Experts of a small language model: a softmax router.
Below are experts of layer 9 (counted from 0) of a mixture-of-experts language model. Rows are named router (the router's row for the expert), gate (a neuron's input weights, with its number), up (a neuron's input weights, with its number), down (a neuron's output weights, with its number) and show model dimensions 0-191. Each number is 128 + 32 x the weight over its row's rms, rounded and kept within 0 to 255. Numbers have three digits each.
After each expert's rows: "comes before" lists some tokens at least twice as common just after its tokens as in all text; "mostly gets" lists some tokens that are sent to it at least half of the time. This comes from a sample of Wikipedia text that the model never trained on. Tokens count by the router's weight.

# expert 121
router:166145183155178121109144046150183096061141102063121122128107120151143168144131083111119076199090102134078056120105158082088195102143096102135145154136108143121154028127175093144122168135117145136122141187101155159160127096124115098141150104137091155109108118154124207133192121082138106172158128144100113084124067169107138137108115082138126138177125122111138152157167156170131170147138117111153164145112162107094170044133082125168094149113112129121109102150103120104115139132109107200141081139135081117085166133126085060157124163142153157163174175160153113166092175124109133131
gate0:109110157165163144083149085110108109148114170112109122162124112174105110113156080126147120157144065183174110188043150158137141096082093102102130157138094079069170116106135197097087220119114094122134154153163185105127140122122175070122104159161152046135107136158160129118128118133123110156113119122121138186128135147170161095103147193152129105181059129102138153091086086163140103132109131104158110118145068122142141106182104145146077090102105107138096128153131147137094152134089166079149090082150132149145124081207090074174146081167108156094167160161148101079103126113146165156
up0:161123082166105152175137115121145167086168108109164204084095065124144093112119201108114122069099206071082179075151121117113152158165124155126101131128136175127106152078132081137172077117142149122099112121060100127133135154151163212124176097126101177143088146140135085109094134148117114105163145172141150108162124116126142157079147114110086178069176141071106148124103109102121125095164134144091105148125115069185166127095111148083109166152155116114155152106127168069133150128192113108079153184117161145124097168082143174137104150067152107178109076104115139097156131174150120152
down0:085099174117123135193149148128158109105146148113105115133142152089110084127138060150175176123134102159144154087101139189130121099081122171172086073129140165101191122150103141155135108149164112088158122112184106178085108119101133141154147151160160149171143077129118127110121110052115138112152144140132131087156097120146120089115126113029143096118138105198195211105111121129129087180128056150143200114108134122154113090057107175171161124168140102117104104148093079097123158106196156059139103127176153147147176155148129196103121123131143096168125135127168158100107135111194123125
comes before: "s", " -", "-", "3", "4", "2"
mostly gets: "\n ", "'", "\n   ", "’", "–", " €"

# expert 119
router:143150116142120101085145108113173154088166125090115074112140044105169154138135136090127121132107134136062109160078122101138116116171100107155094122124163096155133113141147118069061139127099161064086125154075071169150091125126138083172114181109108131119114074156121139126212112107156178158195149151127142082130094196151098102142117068101107120161063125126133139118118111168129149158174093156114197082135113095151118133120099151197121137117187104171138107138137073117097164070085147120166119179120161111088172203131116142155103087127150120100106099139054088165129132173159153105
gate3:109135131168079167113113159111166162100105117085131133130157165166126108115102116143134140110145100132153133082151183142106101125150108068123110151174118092118072137208139089111197090091128098157147092200153137208165128147143127081167116180114104134086148112167124157147107130214152110103137085087187175097088099150071159158128170157089135136131134102145146110063098101110116129135071139132163191144156085101115104112115114111184106171159144211102088112125160136079124101107161149149134171164152194113152181140092117094124077081096112145141179181113133102162142085113164118088
up3:140088162136146152165116177127135157131135194178114101150112135022086151145184092102103105187180099145137099112179126153118133115172152189153081124067180131130182147152122123145167113127146131178138101133108118136128112135140149119124161094169167105128130193044064102179107081164139114082146111143107086173063185170117070107126121094132141094177133126135098077159141105168151129115166130148085123146103169060112101129136081108139131103112159146115133178119140089091139131141162132122156113114122122107148093133116151079164116111153120163096198125074115134086145101166165092036
down3:101133129141148156132181115134170096151144140152127144124139118159090161175084113116113172220175146169163132136083087085139142187099119109120107116138151156132141152112159152146128142169110091152113138090079089135088101092080128132177067137146166101206127207174102098100122154113103177113183092140153133118131133231152146094068097154113084150159128099176071135174109099080086163187184143138126128133107106097184126092133141169170207108186111076112146118153159098147098129089118156142144130118126125109103126124111124138081126117095178089144133125112148121107170190076135179160
comes before: "ed", "on", "d", "ing", "er", "ng"
mostly gets: " east", " remov", " southeast", " west", " northeast", " northwest"

# expert 82
router:181153098143151140143122105110134101117188116095111162164049101155136162064121121136175070129090140098133058129088100129072088109162097197153129113093137166075128123172155143069088151048105124123129182189095115118174111156150130130116120103141112062144094103146075147089153142124121115174130166134135124104119109124157121116129105108136109099170140099138107147083112147122153167210166147164180152121165131137090104077100113122205130107076207153189085131129115106152079128129135152130091114116129142119082146136172095113158155095072176146144146144172076059128112133123117175079
gate0:175149145159161115127138088122043216075122146106182196127129164129086118091127092112172132155101167099116119157134125085111167146084129139179102147107143199070111175180170132134144138107126117148120166142123114136132172141122117092104142115076190133172098124154145166123194176198181082081219127117193117141151103143119155076107149106180097166137177119078169128118097075132132140114119130114112154134154141130154123127115158104136167146170142115086121097123129132111148121094152170105134063084129167146137093172109143195113091080105101166144165114125141073161123105190150096116
up0:084123120090111139120125148138150108176101144191101055170093124162158145154157175163112098111149075170145126119145127122199112162159152146126127119115135055165137091105075095124083136143115138139152113093150146125140086063149128131136107143159047105098177086088133066171057104063080165187042094165112163141103145163139078194139108122086154132149087141201153128168129162128146145098127106150164087115088132129126147111149075167140071139134145171122159178136146126150115130153129107204115170150155134088103165080137129066158178160103140104124125103133138156130138143087111171148
down0:152061123089145090121114139133145114148127142154108073166165093155094101175130119151173125102142179132111129112118097127107162098161161122095149068132125086179149137152055096142102146163117149154130118120061124120105128127178123153158136172050114057089177098108116076180112114065097145132145135149111096107098122117085163089218135152087167134178123115098118123106125128114118076150125146048125172123113186074172098132153123123138130093114156134111121121155063132189141120171086109101137131223161141148186151106130176088083144090105088156112104156160166204108143121098148162149
comes before: " the", " a", " been", " an", " its", " his"
mostly gets: " have", " had", " has", " having", " how", " using"

# expert 108
router:167127115162150161135123094108148151146122092105128139154136068186182158139104110135154088192115122114103115169100134089102142099120061109155172142104141074095132109171148083149128157053092168149155098142131124090147152102161178133158031107147144099156101130149087159103157164084166076174173176139150107116045089150132130047077094108136122099143130098141167128123149152150125135132173154144169184153183145120143129082073073101144101147137138133146109086142079105113078119099126111124136099142130105138107152146221099109179192111123144084173113104148123096139166129143175193153
gate0:132150151082148125087142170116108089116081190094079095179086197107127133143189082119131166118114193145186180161121123071104112156128061139137133121117161091112149065120141125154159160111091138125112103149160155129099105125108165137188148089115187171117089163109107148143090095194091080127132147156139087130084114143176134121134130163185184129132115097146099087150168118207108109183104152088145114103163121111114125123114071148124127098125084183095132110130106170181148093125163156146044134083106127133111093161132126131095040149092147126160140122054114096176165149127112138153
up0:115120108112168111041116172154113121146078191109108069177103122130085142119117139096160110125169143186111161151145105096133085136115056192153151119088130091131162111135178126137137142130158109136106107175137121138074135155170138143160170141114187173106106144154087152105071106199121099123141159167118114122091117119146164096165133177211141093097116089138186143139158162163085107141150180099134069105119134102155133127095065109120121126147123162081094102102112178201144075131108118108081148075118076143130087104114132117097048139129145150191145087111111070160163172124127089167
down0:132158131112122140150070114124163128116074136115167103136123117122109133160082119125133159157193150094072192104185091155109146151154129179161131124113135150147148146106116120081118149112098130132149091108100155159095015120142096196068144134152094182131183093107144123129128087130165094115137118086152132191131145069106123088168088086110195135111110141085146109085142189085108080112132158133133177142123111105080181194141190133168134175116107140099113187139141108038175104104135105152109129083140166122113092147117225156113155132178124116160114166139110063119121134132159128100
comes before: ",", "s", "\n", " and", " of", " \""
mostly gets: " politician", " footballer", " musician", " singer", " actor", " journalist"

# expert 148
router:145151127170185167137158070140131120116122112089055074153089097160136076123177104123150120089073121109122118208083168087092154106178114130202140150125111135148166150153119148041076162164100152113143097146125095114153097119153134148147081110160120108117109125148094115163171114100087131113114127143094119130134121163076075118061112082149069131139083095112146176102167170148133143188154153160081156160157115062099107099131085141178119151156160145166113099104103075147093116085069126145134129157088109101126173184114125116143159153099149127094154139181081098197091102147169151090
gate0:140189182168123159146107060084062147114140139131079165095088139166127177107122151164128158141067092116153152141105122097141172119084171136074119137082134127136147186148113150127127183045133057131128137139129122131089110136098092151131141156140136110170114094157081092098090133128081130136130129159109151097152152065126113126073130117108129066179191122159142127122123125123094117103132116151197177108150100149106129133166107121157094089133120155125145129184185085166158121095111195120146113161143081200112140116149155093134156101160171222112081186148151202067127149130157142095
up0:085156115126171080157109121143165140108073152104114048108159120178090147104088151140149167165137118175189131131161089101150080141108103138128144115126084123196089130122102125128138149077105082113095130157179097148082076101098185082083212120172183104106159125135151153045093114158139139159159106088134075130138109132150151094163064142142127076102123119140148118116075106124131125138070093145161140117115132133128116148162173045145165147133127141091158048148171105119136181115089128086175117163130145134135138172148093109112168097126073161125158114135117207092123130202148143111
down0:154076100137149129141169187102091144135112161217106141111117169052158127156115123152144125153122131166054126123111092143133142080072126083183088154099111111129150134123066137151131120155187112169128081168071111083182123140091128161105155104144155115129181119142119117122145118195154124137088118131169062145155107193075104130060127160109151141124123117157133182140184129154114155117109136053124177162193121141094119122103097104126086143060095161161161080128156150142186078138100133085155163152121140109107122159102133129133074172157079117144161147132093142171196181163119152096
comes before: " to", " the", " a", " him", " that", " her"
mostly gets: " moved", " returned", " down", " decided", " off", " lost"

# expert 28
router:121144171147142171122090092114123162134172103080086128136095074157111160089117125102199088157095172126088098160075158071097104117206107119145117130083124069084131122159151126118131177052077172083200099167126112147130077112117151089140103113127102124146130106135101122130184150118111157131191162152140150119131136122157155127104086119127099127168065115116123130097157163154144150215163189164156146138148102143135088139126111128102142097173183139165128122135086117108098097101106144142144109129097110152030162165223106128144123126155142084192149142169090098157086127117167176100
gate0:125108162142157138107133124132055139123108104135072154055188091109102144116145121143123120106107179127126081134122168143121145101153119118133079076156110063114101118178173119092104129107082125108143073104129145145181175135121111097094057140132081158090171149180152099142114098172160106112105142176111138098121117074106076151117196143074140084142100128128062095111165162148087104123116085146163101102141101085143111162180086119192171130136182035098146160122156169164122109086217140145128130160098149131166103135187147127115141100074160116113148164103137086131128071155154078158
up0:144136142091163181110096184154097208096062160157032125163136151160122096182124105119140110101121134158149157161153147153124138159155105119108116074160100109114076124179130115050119137124106121132072120144072123093126241155077108170135083091159118110122126186145152104104102089110157125092088136120113109121154128157081097165114196194127111172123140160122127141157134099159087080124136114167139110104150133142056118121167101134167078132106138020139144180146143112167113137112185093157141106165115105120116072144101135089145113128110156144096124112118117142147138155195135082132
down0:129075166154126075077081165112164096119195111095125191054071102135146121106085174163164085135112108141146078116141125089128077106136121178099107151202131100131172138104115097117157150128109146103124175110132137132088109132132053116122133240157081135128169127126145081109129148153074108182145118107149151088141086111091152113123046100148166184137154124121130133123098074155130155106132154124159105107147119108151077134088149154088092100172121108154159147110117129106101173170090135145083155118122115131123100100145099100110059077117096125184172104160094204128118078142170147081
comes before: " a", " the", " an", " also", " used", " released"
mostly gets: " be", " became", " been", " was", " being", " is"

# expert 3
router:123150119124180118140116101089128108147145074110114096165150074128116142119143124090183092145105160112076087179099162112100130102196106121166153116076113134130147107178144126086158194091113137173134141212133120108107117125184138094124114132154092101099112110163159157149188142105074123132170120180091138094104122155149127127108079114134064106177125094084145182106141185170095190175125165120113154116136086106146128135117112108137134078151242108168074131107149080128149129071095130138155166129120076129078136178236136134119142104117119103161140149153108091152116180111192142127
gate0:100154085093159093135141124122093120117226080078130093233146156179109124129158155089109098141162066118099125139142159125085116192129106154201150126110170145173130083128188156145131099228146142230151144080164139184135077089149114071185125110168128095118149144125125134131159107160109156138058112117140155096168100145121092133144133137161115150139136123178123173119098106148131168146101111129122067131153101152117110155090051147110122107171078164050173132125142118151119147123157085131117135156102142127143132141155131141103117123138139143148131098140152081106199110115170101127
up0:113118145114093101099121053103092101109162147124165087124106136141117153133152169078131180107036100133140148124127075067068175123109101073187109112194124111134100135164088082162190135150124140145136172109123103127108118120138116150047111125127128146069081090107149147120165135078141101110142190150095147081178118150145079150100162187137103137117153119110124080160117149146108158136148050197113159095146076086168127103149190125182134152146112137123115158117099107132137201113063157126162086135121119127103103181142073115142107129148120081166091115121107180133143160212133127141
down0:177175123126117112133064067122175174148124138133112150100121084149080110093099079107135141148159131182131188122086155167152168115159125133090097118120117131104114163092086093148086165120087110104145176128151113189142085116116105175115125119175150128188131113125170081093045208133139057121119116143123154101083117155084138126201108105101137174154087143125121159055141092104135139146104116085156108146118116132139172197141175171129122187080123064139102074084152166188135152129090152152118166144111163114148129085117158138097073128136098143143112114147143202144072147126114152189
comes before: " a", " the", " well", " an", " \"", " part"
mostly gets: " As", " became", "As", " as", " like", " how"

# expert 35
router:104127094155142155154102158105128152135154042117126150148118093188107206088130152072179087136041177124073101165159107126116094106164069146107171123108094142161171146172142084107068113147128171063189115127111111149144083149079146111103122120140085092094146097111093110145159153112157149143156156121125120145086125170102124089076046134142136108207107070101096164155118142128073145166156123173138129121157122081123144090083106112175106145110123102164138087106165078091150153123129130153104140109118097172072164189142133195144130144125121134100109089176080099173134118115162154107
gate0:108136095069154172140139093106155197177133115091158103087191212118131149115136127102104130121120122124151145155133098176091079118205163080148182144152184118149122130141159189145136174132191138140167125098081121159133152135138113139135136146085141074129134144122101148125169078099108127122148170129213115104096127105160135132135160172131203116171189126132076194104168104135130186116131068118153163134124116133122165108133140125189152073136148144145098119132104147152128115119141099131060148088149155107154120173113124168121080122177200208085091149165146074102139115112121200137
up0:133110100155097134071118059126165153074132149115140057144171154132064052173112132191113083172154128139111138153103079102121144162142157144136106142152099148144113087118140140086167087099127144096207135173139192144143056097150113177159173136071167090164136133167127172170129145195092127133088101065118102165132190116211149130115128198152088120136167132100136123119186150167077159152167120203109115122141098118113147165107133121106166168081143150117103146143087140147133105158119152170094089166097140083092116115122129125156100089167144163139139111158158107119078132141095158122
down0:139138145193154148097126151162156122143147094153118146153120147081108096175132112166178113164149087164142067218170137151129098145113086122156078084118142130123132110086098115087070104124140133099151150085053107134155098141062142108222132132115114123121210091131125127211103084087141114129138082122068169113114095121084104105145116087098119132127159064110123047122177094128108102098142140170117096132131090133142118077129132163126158137156112068148122110140143084183085104072182180133118140141104089124139114152134132169132130112169128198087185130122158156123175110141060135140
comes before: "S", " of", "d", "ed", "e", "n"
mostly gets: "con", " Place", " Occupations", " Position", " ship", " Lieutenant"

# expert 44
router:138159130129232174142076078133173199191182117102119096198147131211154150113147093164130069156096165101097094151108176149103117087186070123160158131118133118110136119122144101101140140076093201130115113174051077178149078098124128126130156140153128089121126087119067111183148137133163110129110167200091123086106154119132116111146124109099120118164106118117142151088165153156142164132178217084148150138119171101130154016137108116103131145172153132111116088146163108138112160130153147112143158139131128119094153138159087123146150118100138107129160161136136097132120115150168159102
gate0:067078126088178169126069138072086113103145070104159091158084122146092138075081126115150142130160120090113116192122111174187167108121154157180146151166091171123147142181142127116098149153140136158087133103151098151147069131119135088194151110192145134085129149136208141139102156105063123182161133127145104152187101093186172163174125079138133169089160106124153135191169101135134077153120151102090118075141089105100143084176132118153124120128132148100142111111102181102072136105095096143103174097100058133067087130133093125125129098128163107134133136146102129168117118125112045134
up0:127137131149186062136181127140125158106130148089112148089148135192137145118159073107108159125138068188136128142139167139089147172181088097115119110160149141126100142043134080110124123131151119162132107112111135137136150101110111129105088177139141172129149124079090106155124109105129143034112044140092141157035111134056122151117081118068119119174104111206189099150135135100125137219141092118113131092086152199132135150129112131127122091127137118108140151135219102112080108137139092109098125096141139069110159134103093145156119132138034138150143141151094123076141090108134160101
down0:139101158121128091087102128142101123115112111109139157091111105134137120119137140102109139153174125105115119146122164102178114172106181131109061134133133118095064114098114129098094100101104152215133108082191131120187137172160098142045154108134172107089140225149115170112188120150068135126117154070153120094125087084163211136138088088084060154119083102121092114125176143178172171124118187129212107171156126104121133099164126071126112115111183146112139142139126140129172133111117140152147127168144165088125171228164111150097148151107125156116108058107097123122132142108092110128
comes before: " that", ":", "\n", " of", ".", ";"
mostly gets: "Scientific", " Website", " Animalia", " Location", " said", " saying"

# expert 15
router:163123171187123133078116118128197121120174108116138117132129128154138196101117041110191127160110146101084125168143130079063142099119058120181118132102082126116171124162151181053102121114109152125115160186084104163157081088099166086108134183176151040143093109178119117150196177140141094165142106164155122105132142172096128048115103080104095109125110095093119163118101168172132167173125149144153138142166139094098106098082087074150083135131107088160085106099110130127149125112153111130126128100107161104102163168150128143145164156144123154111158155122109073160084112107151162085
gate1:105093135131096147154104076132110123136136132149123163113088117097117178162170100149184196170072211113177110097099131093150108098135084132099109099110156138139164158083097181125124086134175128071122170204155155125143199110086134097114119148180182129125142097085113130152131161148146105097123103138167099032114203130081140046147113100136101108130063072123100171156144141088105139115116141146105097159113110148130164105100111082119123097162105167124126147140171132100127096142154128096102075097099129085135106096145121137062104131140102136149073118127081181188054157083135146119
up1:128112140106139117110056139142152126141140150115144107096085151160086219115171150173165169168088179113114095172064146127163151096154115144076109102151137123177150155093079186128174134105188162111123134171194115143173179079081116116115140161196161137116118125084100140136127120131152139098105091111157145057108149136087115083119148122168080066119052077174127116168156096129156135095113157137105121148076140134149133127083054103095101159158131142046127154091169112115118075109168161098122142119068176122164076096147120120094118132150145142195089123144128116111125158118081143126
down1:101159144141141109153124164098142131137153135124163146139106069136097070175148177120109165123130143119111165132169058114135196128165084131078099131118085068106191084124129129148177121116082145156164089195093197113130103115098092157133149158114072082113155222101176119155101115153121092138119142127126117109118066127160148164111158114132175087135094126150191062147131078062172157133129065084075140160118119121162095110153095162110142070178080140128183155116114129128109166135152089100173097126149167147080193104150161156126110171134094142150084102171104131077139085125122127119
comes before: "s", " of", ",", ".", " and", " is"
mostly gets: " stone", " roof", " rail", " wheel", " bridge", " wood"

# expert 77
router:089156107157099137136122100130103161138130077089089115140101130161160155153137089110174086125081116083063111124130135147099051093146069148190135162065138102102178121137190092053101153089071151092160082155125083166135149130162170164098115048131125107111108088150146130145193130071152156152129219151150164142064157135148055058139145122119058138149122132110174183130162120146115122175107144147137150132148116135067171128089096115127140152119130109161126103084129121091110100091069113149140117117148136100083186152143082134130178103122086080135129136108108108135138125124122141073
gate4:160143138109134130128137126167123099192131166117192120165118175192139099143156106130106101126085130135177101035133132095048092092073089145115128107134090123134111099140163163127138166123066100107150115159122157159104113187162125082093142140129086156162086089070204164134139140162117165092115098104136136121104132135140141093118125136105110100140141131106140120045151138149134132133162118151131128076158105071127141161126129177172087099125155114089120175169143151085134162125172159045130060121125137126118172124162106190070110069145135087168123161113143089065163087044137182126
up4:115127111110097159176149150094141135152114152159092177182160115086154166108138162106203131113170068151080131129120106075116098150124103132137199094103149173124111087091090138132110121110126112140178155144105081128137050051137116119066158106143142105071137151146157127111095122150096132090130188152111194101131136161082139148134096142071090145168184097134139100149137083158127144085115101145076133158126099116135084115164154046124145168086099138196094151148120149104084115118162179070122152119145146107153081167137153064157190104090123076099169067143128131163127101140114154191
down4:056129116099133112105150173098125124189104096102111110061140053154147122162110120178140164138100111092138200091143114100112112121079081151091153113154153110171115151090095078088095104099111154175165166156135164076187084108112098105139145133070163137131120085130115084095156122140135120153121110076114136139095164111093168143139063169125068132125151142148110128129155100120102145157091116142150111159136161142105179136151098109081135063109111144149173143130108093124067137085109130103157171052134188098176126073098185047111149142114143133128120184175071088158116147147175194145
comes before: "y", "e", "l", "g", "on", "a"
mostly gets: "alog", "log", "din", "oph", "oid", "rob"

# expert 189
router:149121072156180122138182120116174144058219111080144149137114125122139092147154085076106115111100143094099102151031148160133093127187071110178165133122123140130109080151136131107101158083147158119161102135097108156162153066108187081110098123126133067129036072162091147149178208128092130144134208163105124103159082116103115099084105110141094157158101144120147114124138133174131163171148145127177151142116110075106136105097106066213092131153137105116098116138130100097121130100152107127174132147098114075093141165139112141164163134144133120129173148158129098143115163147164170135
gate0:156167138140194105173143114165114172124148200141142142147200125137167130098116095129202161165109116177108179112140060097162139085142103129145149131072105139145139097106059115148083149089130089132165137096126085124112146145062131148120139119130124168094100188119107087122125135094129138161171155112146099207048100176153158145152150085104142135124083073075050116116124100068102129155088101139161165084121123169159110175130152152073142185133116100145124123120103129136174115118046121117129117138138124066061135103177142097131187152141129108160106116138138111152122144096209148122
up0:144155132143201117132160136147088159127167199108108156113205081125143142098058120147173159165074095152129153130152073127152127114138078156120151142051079124132096109106091133156114185127137105131127161072068116120067170134084156174116137104120142180136109202107103094090076135097137108184124163131117081172086115145180168110165146130123145168100100062098054111126138115076113126143107102112142157086128115154166123115132121135071158178108093092161115089159149130151157112131095143105126132142138122065076134073180141091145158176156110086184085113134143125185095160130159108142
down0:148127135183162112070108162126184172129093111102200092132001116154132120137089165161128067149145172089095136132121200141106178158184103116092184093093106118131200084161085096121168085098120112142108129176144118124133135155120128110077189106123151146128117072112110133141123141108096166136165150174112139053161148136155139113147113102133166118082087170114126101140149157117132127132156149151116081089142125209103097157081142168098091113113131105120139104132094094117149219141158160155128112127084145080138104121130151135123077153089213133115139144128092197141115130110123165144
comes before: "\n", "  ", " MPC", "\n\n", " —", " 1"
mostly gets: " MPC", " JPL", " ·"

# expert 39
router:083127165112114139124159118185164135054138114115132140111132091146198149107114117072138105150098148115126136158106169091112159052172136184170132119107138107114132065157139088112130136139070135111150134136125068163151133111172134119127087100112120114167110107130140143121198130125119159143147117109087152085156114135071150094122057097104085094155099085150122103155183155148141145134172098158165104158119048000153102126104077137176165148126162150140151098140086120129062135151115144158173175115134138095114143205182117143134121147129148098174128159137108107163087159155177155095
gate0:171137096171146121195191151098159092082128159090164145131150121100134094144100125094136119140051120153168145103114129071140187068165109142168078102130189175172072125117179079112148165127148121103112120070137115172132139098112101137113101157099105153126133188110148074116111118105101166187164090110142101104172073096176140078145114124125099117106139090112063166126121182174151117124160097145062133115123082075163090115129129139152133137167117114093164147118198147157096060115109183129120105117174110069161089156141106132167128124143146081105122170126099159143101043089167125129
up0:164142103069106128086072114113138137091106129150149125114142087078093173129101090163120155120163069163176100122103167157173108094095091114106177132084078146065154161083091136147112145126103149128163130069112096129157175158177143141087113110116118156120157166114136104119166151188171127125166184128160138152048083121097129118215106132077131111090143110097155112171117179085106050146127074125118122138139105155124171125167116125146159181119156102067108123113116141146149130167148129109105152123109164089084158132043127168084127062158098145080149133132145043110138094107130130190
down0:058081111133089141137091151133129112135155097150142102100092091119081147186146110158161113101135174121138156118146118119130120121134112165173151198148144058106100127082157180066195097123137087104174161147090059151116173127171130133144166123121184191152109100120136049151157145083056110091098213177131114151160092140129118129174174159087111166156128166165134111102134171144103101146123123144209194135139120127134060127103095133165162071144075112132093129104102118110112123133144099110145107130111122140165119141099068108115097073137094179109145088161062132156139144140110115179
comes before: "-", " York", " Zealand", " Carolina", " Jersey", "ton"
mostly gets: " some", " New", " des", "New", " North", " Some"

# expert 6
router:149154146167174200095121136090140169113189101143057101146166129162148131116165085132124084113067162145126124173146160099061166155160094167153148063095160109079140107133156104137135140128067163121154115185072110149132082104142169137100119143185110043090086098182113123148161139098168108165154154178122116129092098155099058097116112098133062134166103100097160124117171141170113166192185185089130155141163096105118143115095085143131121155133117113127107083095110114095113131118098127130123116158098123119078169150152075119154168123139155083154158112167080100154088142128127190081
gate5:119109155143138161132090154134105110147173184077129164148136125136176126120121185067051142057176139131103117148136137129160156117121116086119095152087125129103121163210146183121098123110105152168089160186118100125093162130118076098108095143156082097113091068141126159140116069086176157144155137068147112111124156171211036077150135104126058154088180119214114093113164152136159168159130174084180096107135135082099168119116204099158138106111112132142146094145064139152117123148147105148129136114100100156125125148146111106105119100136098099168068158157149155119113135172116127119
up5:098095154170148171095117156116103172144166183059132169127101137086158100120113177061114185102102082128127107171189136156131130135153123125110123124135115113128083167186087142099113166113158136179184162162086097149133151138071073174127110088142124102153104056100062134175149104176116132124166152092136069128100159137175129096130124123155145177106156148130176132144137110140193163148139136079160065115148138050112161082083118155176148148121107121151123096125058068147072133148148139093136135134116123150177122138139076152079143138192099137198149163126175166131088143130105162119
down5:102124070091194121093173147159136141136169127098103161140134093075129124136099135128121117165121126100119073133125136156126166142150076166137128110144156122146167138127116116133180079098128118114131144066118119126167062129064105158111131118132147140133086089187137119206178066135136136124080177126109127204187074141097158133118116140126127072156123127168129047121149080103114091107047111079104148148100102134104136147049127068209167087068085124147157127113087165140122109156126142082189141132094092063132118147136159135076085124096125154130095077158116147172089141117179133130
comes before: " of", ",", ".", " and", " in", " are"
mostly gets: " million", " evidence", " elements", " methods", " billion", " problems"

# expert 142
router:132185142151152103112085060132159124105158105136101103086069151155165151125196124120132097155116209126103063144142177124108101108163131156171125129113176110112164084109131080108145138137107117139156117154118136193151095124126169087108110127081085125121094134187075138147135123062145121139180111150169116125124172123144123115113104084105109151186041120087151195105139177143111189172172118146137130173151097095104117054046034092163123147149177092116085071134098072099143120081117151153107105106088154095111141148168117142114135149127143128124181113143123102121139138158184158126
gate0:117138186088119151101160136142148136125149102136115033116137090087097177127165109160170088189116146162100083189128138184136110080156116092095097163070117154184119078092115156103105141103102121171147120158139189180162095140116160110146111119144204135151119101177162085150114086120117100125157108179151134129160131129152127129170143135190121066137113221151080142128138135099194218150160117087172146084155098134157149144104141118129085132107108108088128130101150095123102126154143098181085173116093096077132118164089091114142115085138150150124185104115122107166150064183135164138
up0:167145106141134155124147148148163119203132074114133118182150086117112110145170124145203155124150158180136143143113138110102111139138114114121129077109086152141184182145089146156164072178125095159126126160144123159114211134144217135160129061166162125123165132143191161122121129053167165110093155162170163177113133129158080129179169108211131122180137132076150124109189140144187087091136155069118148104090126140151094081118154112097116120070134119105146104062133087125143094160160129110146172111099146110160110165114131148168114187156205106165155142118089140149141114154095158119
down0:092113157160142182095133167148179114136126111101141103199090099117138159090151116125077097154210157158158143128113133137177146124126078131178071134120106119105129112136108114156154157186137130159127062157122115159113131186166148134198133122150108149115103079046105143136136173162130141153178122085081145146184080146150126156123142146095128089140128096132144119124087132189175108143150128114058111136092157167177138198092153077109119088147060134068107114106099147144116104172133189149072158172097075071165154107162140079111106103168135117198154152110175117096145076109143116123
comes before: "  ", "\n", " %", " Votes", " Team", " Candidate"
mostly gets: " statistics", " classification", " Opposition", " scores", " Nation"

# expert 127
router:136141165173118165138073081106110125099157079059055100147102065117132166104139115123168105158117153102096077142064168092102110099201120161162125148131127110103127107174150120156112147052065140102166111156128082172128083107152127075141136122151104109151131134143133108132172156102117178141193147144147163114126114107084132139109082097128107140177049129105102156088155184146133195209172181136132159126186094117130091120099118143130112117159186148162112121110091107131099113088126141137138092131102096161067152175211087142144123103164136090153149132152073109181107136113148160092
gate0:156095184146142080189175153103151153126122154137082092101165071190109141138115133141080138128160092120073141134094123076164195123133205122107136159120125149121091127112110083140129108095089171160146042120174123065222117125168093135117087079130148092138074153112163147128210140167124084076169124118120154104075158146136092184156140094120094128140154123128095115149069119146103144173123118157149195167123071133127112139149104123147108144108159067118078169126106110170142127118156129123127134151147138143130141163156155096116105129135139085150085158088197158155117101167078175065
up0:068156162097162124144135122083118181157125149112130111161133145135056156112103122107119083178154118114086058161142149091234135113159139087114185103123132110157123151101109107132177106115069076073129073152153133137187088101105151151118125116196141102126138066098100116094110117160049091106134136052145141119118120173151098107132167080166122088145140102112087118116126073119082142147092164109146203128151081131157127109125132158129146145170084116109071083121148101161135086179167132135159149104121115126065194155146147134170120109104096166114168180130211149118089123121116126137
down0:147100160187128140146147144108096114110184140160127141141182104204168129107101078169097148067130096136112090132159049157149114135170104054134098105070164035116126147166127101150084183121172098151156113077123187060125102167167124111072130093131110109169120150111126098126164091103191101152096105132043111118140154157076128164141169130103062166130152194106159118116162143138097087154130096133164136113163136126131097112155115130107155145149152110139110142113122176135150090084124180124113126140137122209128113116106147054105156165130113105144141151065146135130144155131184100072
comes before: " a", " not", " the", " an", " used", " also"
mostly gets: " been", " is", " was", " being", " be", " are"